{"num_hidden_layers": 12, "hidden_size": 256, "router_score": "softmax", "routed_scale": 2.83, "balance_loss": 0.00256, "balance_bias": false, "init_std_router": 0.00817, "lr_router": 0.00084, "tie_word_embeddings": false, "learning_rate": 0.00423, "beta2": 0.99}
Below are experts of layer 8 (counted from 0) of a mixture-of-experts language model. Rows are named gate (a neuron's input weights, with its number), up (a neuron's input weights, with its number), down (a neuron's output weights, with its number) and show model dimensions 0-255. Each number is 128 + 24 x the weight over its row's rms, rounded and kept within 0 to 255.
Before each expert's rows: a language model's description of what the expert responds to. This comes from a sample of Wikipedia text that the model never trained on.

# expert 5
It responds to: Table separators, month names. Pipe separators in sports and results tables, commas, hyphens, and month names opening dates like November, March, October.
gate0 [122 124 141 150 109 132 133 123 100 116 117 167 143 145  94 155 129 132 162 174 116 129 187 110 105 112 143 148 129 159 120 177 101 148 126  95 130 156 139 105 137 126 115 105 127  99 167 125 114 111 141 177 132  98 117 110 135 122 154 138  98 117 113 118 157 100 132 111 134 132 128 127  90 146  93 115 137 126 137 139 107 173 153 119  94 163 124  98 110 121 153 120 164 147 119 115  70 126 144 107 170 163 145 120  94 103 159 150 131 134 125 107  87 128 141 146  90 122 114 121 112  98 118  89 130 149 130 101  80 111  91 123 119 139 135 121 106  99 136 182 126 132 108 104 105  92 144 145 157 106 176 127 114 126 153  82 110 100 120 110 168 140 135 218 142 158 143 168 143 114 159  95 148 150  89 124 123 171 121 116 154 142 142  98  94 135  92 154 130 128 155 117 146 131 123  88 111 113 117 145 161 111  99  77 111 145 161 125 107 155 135 112 172  98 126 165 115 125 111 121 143 147 131 123 122 104 145 136 130 129 124 172 169  84 127  91 134 140 150  77 130 159 123 170 143 131 130 119  77 167 149 130 125 125 110 100]
up0 [149 107 152 112 130 157 140 171 135 101 121 112  94  85 157 127 113 104 174 127 124 129 133 141 174 131 122  95 145 100 154 134 153  81 141 111 192 128  80 127 125 130 129 112 108 145 111 152 130 146 116 134 156  72 108 135  96 131  89 148 156 110 139 148 115 138 129 126 153 114 141  88 132 124 128 126 102 176 106 131 145  92 139  76 137 152 157 133 151  96 100 144 122  83 108  97 149 115 145 147 156  91 131 146 149 150 107 172 118 189 126 125 128 153 123  78 148 138 175 144 140 139 120 144 136 167 127 113 141 133 160 124 139 133 149 155 102  80 135 114 168 179 160 171 125 125  74 100  98 123 120 127 119 106 115 185 142 132 120 108 144 133 149 133 117 130 122 115  97 128 147 127 109 144 147 109 157 125 141 155 135 154  95 128 163 129 105 112 123  85 106 145 114 126 106 113 112 107 103 153 102 100 177 134 146 154  91 151 105 119 160 121 117 151 164  87 148 160 118 113 122 123  91 146 175 113  88 168 117 116 116 114 141 113  88 150 138 120 105 132  95 140  93  83 162 128 131 140 168 122 102 107 129 138 132 142]
down0 [126 123 137 103 148 118 131 169 124 163  81 127 150  90  91 101 136 141 182 108 161 166 130 135 103 121 143 158 118 131 151 103 110 134 137 116  96  83 109  95 161  99 158 165 113 142 141 149 130 149 117 145  89 134 154 138 126 153 151 132 120 151 183 163 104 162 107 124 143 132  86 181 158 156  99 139  91 141 154 150 130 116 165 100 160 125 133 137 147  90 130 113  87 139 115 108 139 137 171 103 113 132 122 148  75 153 124 160 146 129 143 113 127 129 165 132  97 177 129 134 138 122 118 158 136 148 139  94 145 139 121 150  97 113 130 129 143 123 108 138 163 125 116 128 168 156 163  88 135 103 125 146 155 107 120  94  92 127 141 128 106 109 101 107  63 103 158 142 125 125 128 159 103 114 121 109 153 133 177 189 111 133 159 176 119 118  99 115  85 103 121  69 145 121 114 121 139 133 138 132 137 119 134 129 117 141 112 136 135  77 142  98 114 138 175  91 161  95 145 117 105 111 151 112 103 114 101 170 149 126 167 161 121 127  73 129 118 111 136 141 122 146 145 136 126 155 127 109 122 129 140 129  85 126 143 175]

# expert 4
It responds to: Word-initial capital pieces. First piece of a split proper noun or rare word, often a capital letter like H, S, K, N, as in HIV, Herminones, Habitat.
gate0 [119 127 139 145 121 135 126  93 155  82 138 112  82 113 129 154 130 131 122 173 135 102 118 129 143 112 119  86  96 159 130 156 121 152 120 113 109  99 133  92 148 144 116  94 158 117  99 130 145 100 160  84 106 159 111 138  74 101 119 184 149 104 141 146 157 126 136  87 172 134 170  94 142 110  97  92 150 110 142 135 125 119 150 110 110 131 107 116 125 112 149 131 134 101  91 103 110 126 114 133 122 118  92 160 146 122 114 153 123 155 172  94 115  92 111 138 125 153 124 123 140 109 183 117 106 123 131 123  98 170 104 117 125 107 127 127 141 141 149 149 105 114 152 120 168 142 140 130  95 110 109 159  95 120 136 116 125 135 125  94 122  94  94 158 118 151 109 108 155 162 139 112 117 124 104 126 116 130  97 191 106 168 151 118 133  86 136  84 118 134 162 127 169 134 127 121 162 123 112  93 120 169 121 124 146 155 116 150  98 118 129  93 141 104 159 138  86  93 181 136 112 118 145 112 163 153 115 139  89 153 111 172 146 121 163 135 108  43 164 157 137 164 141  79 140 123 113 102 116 165 140 150 122 146 126 114]
up0 [168 102 169 113 155 155 135 163 129  99 173 121 124 139 169 139  86  94 175 123  93 183 100 135 113 134 118 103 153 120 123 117  79  88 135  98 128 118 156 154 144 137 180 103 135  99 141 119 111 159 116 171 128 133 123 151 137 115 161 109 100 132 108  85 116 115 129 111 100 106 117 146 132 169 148 117 114 135 121  89 174 100 144 119 104 113 126 127 117 109 125 134 143 114 174 108  99 117 106 131 127 122 130 129 111 120 144 164 118 136 149 156 109 111 107  61 125 108 140 159 143 129 165  85 155 120 153 100 148 120 119 139 115 123 125  94 112 142  84 155 164 161 118 141 111  81 141 129 122 147 141 147 128 108 127 152 146 114 130 128 147 135 148 159 120 114 113 159 126 114  73 111 125 177  99 146 131 128 147 140 108 128 122 151 143 164  89  95 147 158  86  98 143 118 132 106 108 123 141 135 141 127  92 126 168 141 120 122 139 159 101 110 121  69 137  96 129 119 180 106  81 161 123 136 162 101 105 132  94 130 138 130 110 150  84 127 149 125  96 152 112 108 129 163  83 142  59  88 106 115  96 121 139 138 115 148]
down0 [142 148 137 129 137 115 135 154 118 117 180 128 132 121 137  90 123 153 142 112 168 141 105 136 152 100 160 101 170 125 108 174 136 102 110 121 143 127 131 147 132 134  97 109 172 147 124 172  80  90  98 126 157 124 162 108 195 118  83  95 109 123 122 156 123 121 145 126 157 119 124 103 149 124 173 104 125 119 130 125 106 154 170  92 166 124 114 171 135  79 163 116 134 112 144 156 117 116 137  73 112 116  79 100 125 158 144 117 134 131  82 148 143 125 147 118  80 115  82 114 158 122 135 135 104  90 139 119 117  73 136 106 130 118 122 101 100 127 152 124 112 164 126 129  73 114 118 127 114 108 123 107 134 139 100 120 100 142 102 146 149 123 117  92 131 126 147 121 123  98 141 133 127  91 150 118  67 120 148 139 141 101 119 132 102 129 128 174 133 136  85 147 136 109 138  89 115 107  85 140 102 102 123 138 111 128  95 128 121 129 153 111 139 170 102  89 118 120 137 127 188  91 106 176 120  97 140 118 179 131 126 163  70 146 112 117 130 114 149 136 113 117 165 159 129 132 127 155 101 160 129  81 147 131 136 103]

# expert 30
It responds to: Accented and foreign letters. Single letters, accented characters and odd byte pieces inside foreign names, coordinates and CJK text: á, ö, ị, E, Jr, de.
gate0 [116 118 112 109 107 165 105 102 165 121 129 154 118 123 120 148 135 112 140 134 150 143 137 132 137 106 118  86  95 142 113 121 156 180  74 148  65 136 140 110 145 127 102 121 190 112 138 120 121 109 137 113 167  91 152 124 110 111 161 147 129 131 153 124 170  97 112 118  86 119 162 119 145 107 135 106 129 157 124 119 131 164 140 105 111 143  99 119  93 122 127 151 153 117 127 128  94 149 162 137 101 128  98 162 122 123 110 135 104 131 175  94 131 142 137 119 131 128 121 151  87 159 173 148  96 113 137 158 106 147 109 131 132 103 141 156 117 168 128 183  92 119 161 126 117 102 109 148 155 126 153 150 130 101 118 110 139 132 105 112 129 165 186 146  77 178 132 151 151 117 167 101 105 173 114 108 111 136 123 151 170 124 129 101 124  94 134 167 159 105 127 138 153 131 165 120 145 111 103 113 123 123 145 114 181 153 136 120 142 106 145 130 155 127 129  97 129 101 128 138 174 152 180 119 124 145 205 107 113 130 138 150 101 107 200 128 140 107 139 100 105  97 143 137 142 149 144 148  83 130 136 116 140 126 110 167]
up0 [141 118 154 121 115  86 171 129 116 165 160 130 131 125 140 124 140 101 161 122 138 107 144 141 132  77 143  95 170 127 134 163  78  88 136 102 170 109 138 149 149  93 134 112  78  79 129 105 129 165 112 158 141 115 118 115 146 145 124 128 138 130 115 142  99 120 167 133 171  72  99 147 133 103 123 111 116 100 132 182 121 136 149 119 128 108 156 153 129 101  83  91  88 121 165 115 133  90  98 152 107 109 114  81 165 135 112 168 114 149  82 146 119 141 145 141 119 115 132 138 159 118 151 112 159 151 109 132 143  99 164 115  80 134 108 102 125 136 120  74 178 150 113  99 134 123 122 106 114  89 111 138 121  85 125 149 154  82 125 120 116 138 107 140 106  69 131 132 146 143 115  94 141 127 165 156 154 132 100 144 115 142  96 121 145 164 155 132 133 112 129 111 138 130 128 104 132  84 138 146 170 117 113 131 136 133 111 114 109 157 159 125 104 123 118 181 124 117 176 130  98 102 107 191 136 113 115 153 138 146 158 137 142 113  92 127 166 132 175 150 131 163 149 112 139 136 117  98 143 117 150 113 139 150 117  91]
down0 [ 90 209 125 133 132 106 143 144 128 156 149 140 141 165 159 103 141  95  99 127 166 133 138 115 135 126 174 107 118  88 127 144 141 139 105 118  95 181 103 133 127 119  98 120 158 142 130 155 104 156 121 128 115 130 156 131 156 133  91 139 159 152 116 147 106 104 113 105 135 103 129 105 127 111 139 145  83  91 175 112 109 145 131 150 125 169 141 149 127  83 142 105 159 117 120 122  80 132 146  97 157 102 119 131  72 111 115 134 134 129 130 146 133 113  79  96 125 126 122 113 132 119 152 110 122 118  94 109  95 126 175 111  88 134 105 155 145 164 147  96 137 149 140 104 142 139 150 155 135 123  90 115 128 114 114 172 112 138 130 148 131 156  91 163 113 138 183 133 126 121 126  96 102 110 156  71 119 121  89 107 138 143 116 155 135  86 139 132 127 151 114 117 133 118 112  99 116 124  87 140  95 148 112 167 107  98  94  99 105 135 170 137 122  86 166 137 104 107 125 107 143 141 102 123 118 106 141 102 124 126 120 140 106 115 119 149 174 102 169 172  89 119 168 146  86 108 114  98 170 137 110  75 142 111 164  95]

# expert 12
It responds to: Surname starts. Surname tokens or their first pieces, and initials, right after a given name or period: John Adams, Frank Stap|leton, James H.
gate9 [128  87 134 113 153 134 124 162 120 142 137 150 165 109 126 105 167 126 106  91 115 101 141 103  92 121 117 122 120 116 102 135 159 151 146 116 147 161 148 132 130 122 156 148 120 101 137  95 141  90 104 141 133  73 155 102  81 104 151 179  95 139  93 106 132 146 110 128 154 169 109 151 104 153 156 131 153 124 130 171 137 149 125 153 105 120 126 131 137 107 134 130 151  88 154 132 108 157 141 153  97 133 153 102 128 133 153 135 128 123 105 123 142 154 166 142  86 114 129 101 163  78 136 150 116 100  68 131 130 136 131 121 109 129 150 158 183 184  89 141 114 117 140 117 102 146 127 121 157 129 166 158 136 173 106 111 176 126 123 185 172  94 129 110 141 141  94 121  83 141 118 106  84 146 149 101  77 128 113 132 128 156 152 131  78 140 139 135 101 128 129 158 155 154 115 175  93 132 129 162 115 141 123 115 127 150 115 101 133 151  83 115 145  98 110  97  94 140 118 178  93 137  91 100 112 148 149  94 149 125 111 137 140 186  99 117 116 146 149 135 139 149 119 148 156 103 142 142 155 144 117 119 156 144 136 120]
up9 [126 178  96 162 101 145 134 125  94 117 141 122 126 183 146 122 123 103 143 131 128 160 130 118 110  89 108  90 116 174 128 121  98 119 121 172 132 139 119 100 105 149  61 125 142 147 109 128 134 137 154 128 140 124  89 113 145 154 168  79 102 114 148 137 168  92 137 157 119 107 153 115 136 132 122 100 130 109  87 134 118 119  96 119 118 137  95 143 152 120 122 130 132 145 126 150 100 135 148 131 138 137 106 166  88  81 138 112 124 145  88 112 106 129  91 131 170 121 122 130 147 143 175 129 105 163 149 145 151  90 122 162 126  99 112 123  92 101 135  91 118 168 121 125 115 111 100 142 148 122 118 136 174 122 131 107  70 125 138  95  98 167 156 128 110 109 100  87 151 116 121 129 169  78 102 127 145 125 147 136 132  86 124 113 153 112 133 119 132 181 156  94 133 125 154 111 155 160 140 117 129 131 133  83 142 119 163 165 101  76 152 121 112 115 144 169 123 128 134  79 173 170 128 164 106 138 129 129 151 178 122 141 116 117 139 130 155 111 116 153  74 155 125 133  78 161  97  90 126 111 143 138 105 128 145 135]
down9 [154  96 150 111 131 119 163 130 137 178 132 147 152 118 108 149 170 118 122 142 141 125 142 192 130 181 141 146 123 132 118 156 149 169 150 100 118 145 143 134 145 128 162 121 134 152 127 115 151  96  81 100 136 123 162 104 129 137 127 113 115 153 151 136 129 161 117 124 149 121 145 158 129 160 170 113 149 110  98 136 139 168 121 159 113 111 138 141 147 122 121 130 128  89 132 115 155 110 116 119 158 143 135 108 131  97 134 114 124  86 137 118 111 124 149 136 115 155 153  83 109 107 100 141 122 113 129 139 152 127 117  98 127 134 133 148 143  87 133  84 169  88 132 162  90 160 124 150 129 150 110 123 139  97 117 158 105 114 148 164 126 141  94 115 144 180 162 177 116 157 110 141 130 165 161 166 103 175 104 149 119 115 145 137 121 131 180 140 141  47 115 118 121 134 133 123 119 112 164 144 115 151 120 134 105 133  93  99 127 142 144 176 135 111 155 110 111 170  84 121 125 192  98 148 180 116 132 128 170 123 130 105 139 141 124 144 117 143 109  88 129 102 172 122  99  76 125 115 113 120 174 145 193  99 121 119]

# expert 27
It responds to: Infobox field labels. Labels and colons in taxonomy, drug or ship infoboxes (Family:, Phylum, Synonyms), plus coordinate pieces and the, of, by in prose.
gate0 [177 130 115 121 127  81 146 115 158 125 127  99 123 116 133 130 153 145 147 136 117 175 129 110 127 127  70 112 109 137  87 162 110 172 134 111 132 128 171 115  93 137 101 128 199 106  98  88 138 126 107 146 125  97 105  80 111 125  90 143 144 174 142 124 169 136 113 144 127 120 132 116 116 123 140  96 144 158 102 110 130  97 140 132 141 181 151 131 169 121 133 154 120 114 124 149  72 156 104  82 154 141  93 122 138 115 113 143 141 145 179 120 130 162 160 139 133 174 121 129 113 131  85 108 109 141 106 114 100 155 148 147 135 122 142 160 145 132 140 139 120 115 146 131 103 121 140 101 117 119 110 139 148 128 128 142 105 151 130  80 116 145 158 117 140 158 134 137 181 117 173 148 109 125 130 126 127 133 141 163 113 112 179 128 114 105  78 112 183 140 130  82 149 130 125 107 123  62  92 176  96 143  85 123 102 108 118 132 103 125 157 138 120 151  78 127 103 123 120 161 101 147 144 129 128 127 165 123 127 125 121 155 170 137 100  86 125 135  97  64 137 174 108 139 117 133 137 120 125 136 133 120  97 140 128 167]
up0 [168 136 115 106 154 149 123 138 142 175  96 149 104 145 116 137 122 109 116 161 102 150 119 128 142 125 135 120 141 110 161 119 153 101 145 100 153 145 117 124 110 139 132 127 103 131 173 154 126 128 153 200 149 116  57 123 105 108 148 133 125 112 118 176 152 122 143 129 120 118 109 131 111 138 118 146 111  94 132  99 124 123  87 121 166 145 134 171 135 114 130 117 104 110 183 142 138 151  99 115 158 135 129  90 160  54 106 125  85 182 114 134 187 106 126 108 137 164 152 156 158 133  91 123 136 158 158 121 160 124 153 141 124 140 113 116 116 131 135 134 175 111 131 152 131 111 184 142 118 134 142 189 139 172 127 159 120 143  84 138 164 143 166 126 134 104 131 114 118 149  99 114 125 161 112 102 117 171 123 157 170  92 107 136 118 145 114 126 138 101 102  73 127 134 153 122 139  98 121 176 143 140 131 134 107 131 123 132 135 140  90 153 123 123 157 163 104 194 133  72  91 112 125 151 152 115  91 116 148 141 141 149 160 105 107 138 154 135 118 124 107 125 113 123 126 174 122 137 128 133 108 161 143 106 113  99]
down0 [148 164 106 121 117 137 139  97 164 128 102  84 116 158 138 109 111 129 125 126 133 166 167 128 145 125 135 151 100 156 130 151 159 129 174 146 103 106 128 145 104  98 177 129 111 150 145 163 160 132 175  83 132 169 116 150 127 114 145 180 108 141 173 128 123 115 128 106 169 149 129 114 124 193 146 111 122 158 141 118 152 151 140 157 132 113 113 137 175  76 109 175 147 110 162 141 133 130 158 126 150 130 104 137 123 129 144 170 132 151 160 123 108 129 155 149 121 118 115 121  96 136 134 159 132 151 117  97 160 137 108 111 140  73 148 104 120 116 159 146 125 122 136 144 135 135 143 103 154  94  82 150 123 103 171 131 104 120 122 151 144 158 135 117 128 152 111 117 124 200 121 154 115 154 157  96 165 117 139 144 105  92 136 125 142 119 129 150 152 110 123 112 160 142 164  96 111  58  93 133 145 134 140 157 112 171 135  84 130 114 178 136 162 159 150 154 121 147 118 106 158 109 156 108 115  98 106  85 140 161 118 112 111 152 116 130 178 129 133 171 120 158 169 164 109 125 123 134 105  95 106 120 128 115 119 125]

# expert 47
It responds to: Word starts in lists, formulas. Opening letters of taxon names after Genus/Species/Tribe labels, LaTeX commands like nabla, and other capitalized word starts.
gate1 [115 144 112 144 182 132 125 120 176 114  95 112  87  92 137 138 102 106 138 117 138 123  90 149 117  93 149 109 120 138 144 126 151 132 129 149 142 148 177 140 133 108 130 123 118 135 125  99 150 113 108 167 144 148  99 114 128 104 126 179 130 139 124 117 120 161 121 131 137  88 133 130 110 135 105 119 110 149 125 123 105 153  98  98  77 109  80 131 170  84 178 132 120 138 156 114 134 148  94  84 166 122 132  90 124 147 129  89 114 126 157  94 114 152 113 135  88 136 180 135 143 124 137  93 129 104 157 111 135 151 150 127 120 171 137 166 130 127 116 165 133 171 163 181 173 131  97 136 131 138 168 120 121  97 139 104 182 157  72 119 132 129 157 124 154 159  70 109 138 144 164 145  85 157 111 109 142 158 103 153 135 133 113 124 116  99 131  94 128 127 145 125 137 171 124 125 114 144 136 156 139 123 107 132 134 132  92 110  73 126 104 128 128 117 118 166 110 137 123 136 124 103 111 116 120 133 175 108 102 124 154 164 131  92 163 160 135 127 165 169  88 139 134 126 134 103 161  70 113 123  75 120 147 155 133 144]
up1 [148 126 150 111 133  91 180  96 148 135 115 163 172  93 125 137 114 110 151 124 147 105 118 116 124 142  98 100 136 150 112 123 160 136 157 165 109  80 130 165 124 151 148 157 177 129 134  83 132  96 158 106 108 143 132  98 123 147 134 147 100  87 154 144 162  92 105 137 106 140  94 156 117 167 164 125 118 151 127 131 109 125 144 140  89  88 150  93 139 134 109 105 150 174 125 137 113 161 142 122 156 149 110 136  90 126 111  84 134 181  97 165 146 144 132 141 134 124 179 142 155 140 109 135 144 116 104 128 126 112 124 142 190  93 129 155 129 182 120 109 143 160 129 114 144 115 146 154 150  94  95  91 139 150 138 123 135 121 129 128  96  91  99 159 119 155 138 117 122 147 153 118 153 140 130 124 137 143 126 153 121 100 121 127 124 113 157 116  94 125 111 138 167 131 123 121 127 125 143 112 115  88  93 138 107 111 121 144  97 141 100 139 154 159 108 125 171 110 129 120 146 135  93 128  65 144 138 114 130  93 101 177 187 133 154 136 108 123 139 139 111 134  40 126 149 108 141 114 142 136 177 177 128 147 109 159]
down1 [ 87  94 132 149  81 127 101 181 166 131 126 133 131 108 134 135 125 158 136  86  81 111 122  79 154 145  99 115 115 125 122 124 130 161  92 116 161 138 130 113 123 111 173  87 142 137  87 171 134 180 141  83 129 125 154 145 136 126 120 125 116 106 140 102 128  79 117 108 144 132 141 116 124 157 164 148 118 168 118 127 111 132 121 100  85 127 144 133  95 129 131 148 106 119 109 132  75 131 160 160 136  99 163 141  93 118 138 166 146 188 101 142 148 159 148 139 152  80  94 158 168 140 160 111 159 147  94 150  93 154 111 120 124 110  91 146 114 110  93 121 114 111 114 118 138 111 129 137 168 107 147 151  92 134 115 130 128 118 133 120 149 100 125 100 186 131 136 137 135  98  82 132 146 109  97 114 147 100 128 118 149  99 143 138 152  97  67 136 119  57  81 145 168 139 115 132 149 121 106 128 115 123 143 130 116 158 120 161 135 107 159 118 133  86 115 124 146 124 140 103 113 129 143 140  87  99 135  80 151 139 153 164 130 121  96  97 143 130 110 151 109 134 103 145 132 147 121 171 129 113 105 151 139  93 140 117]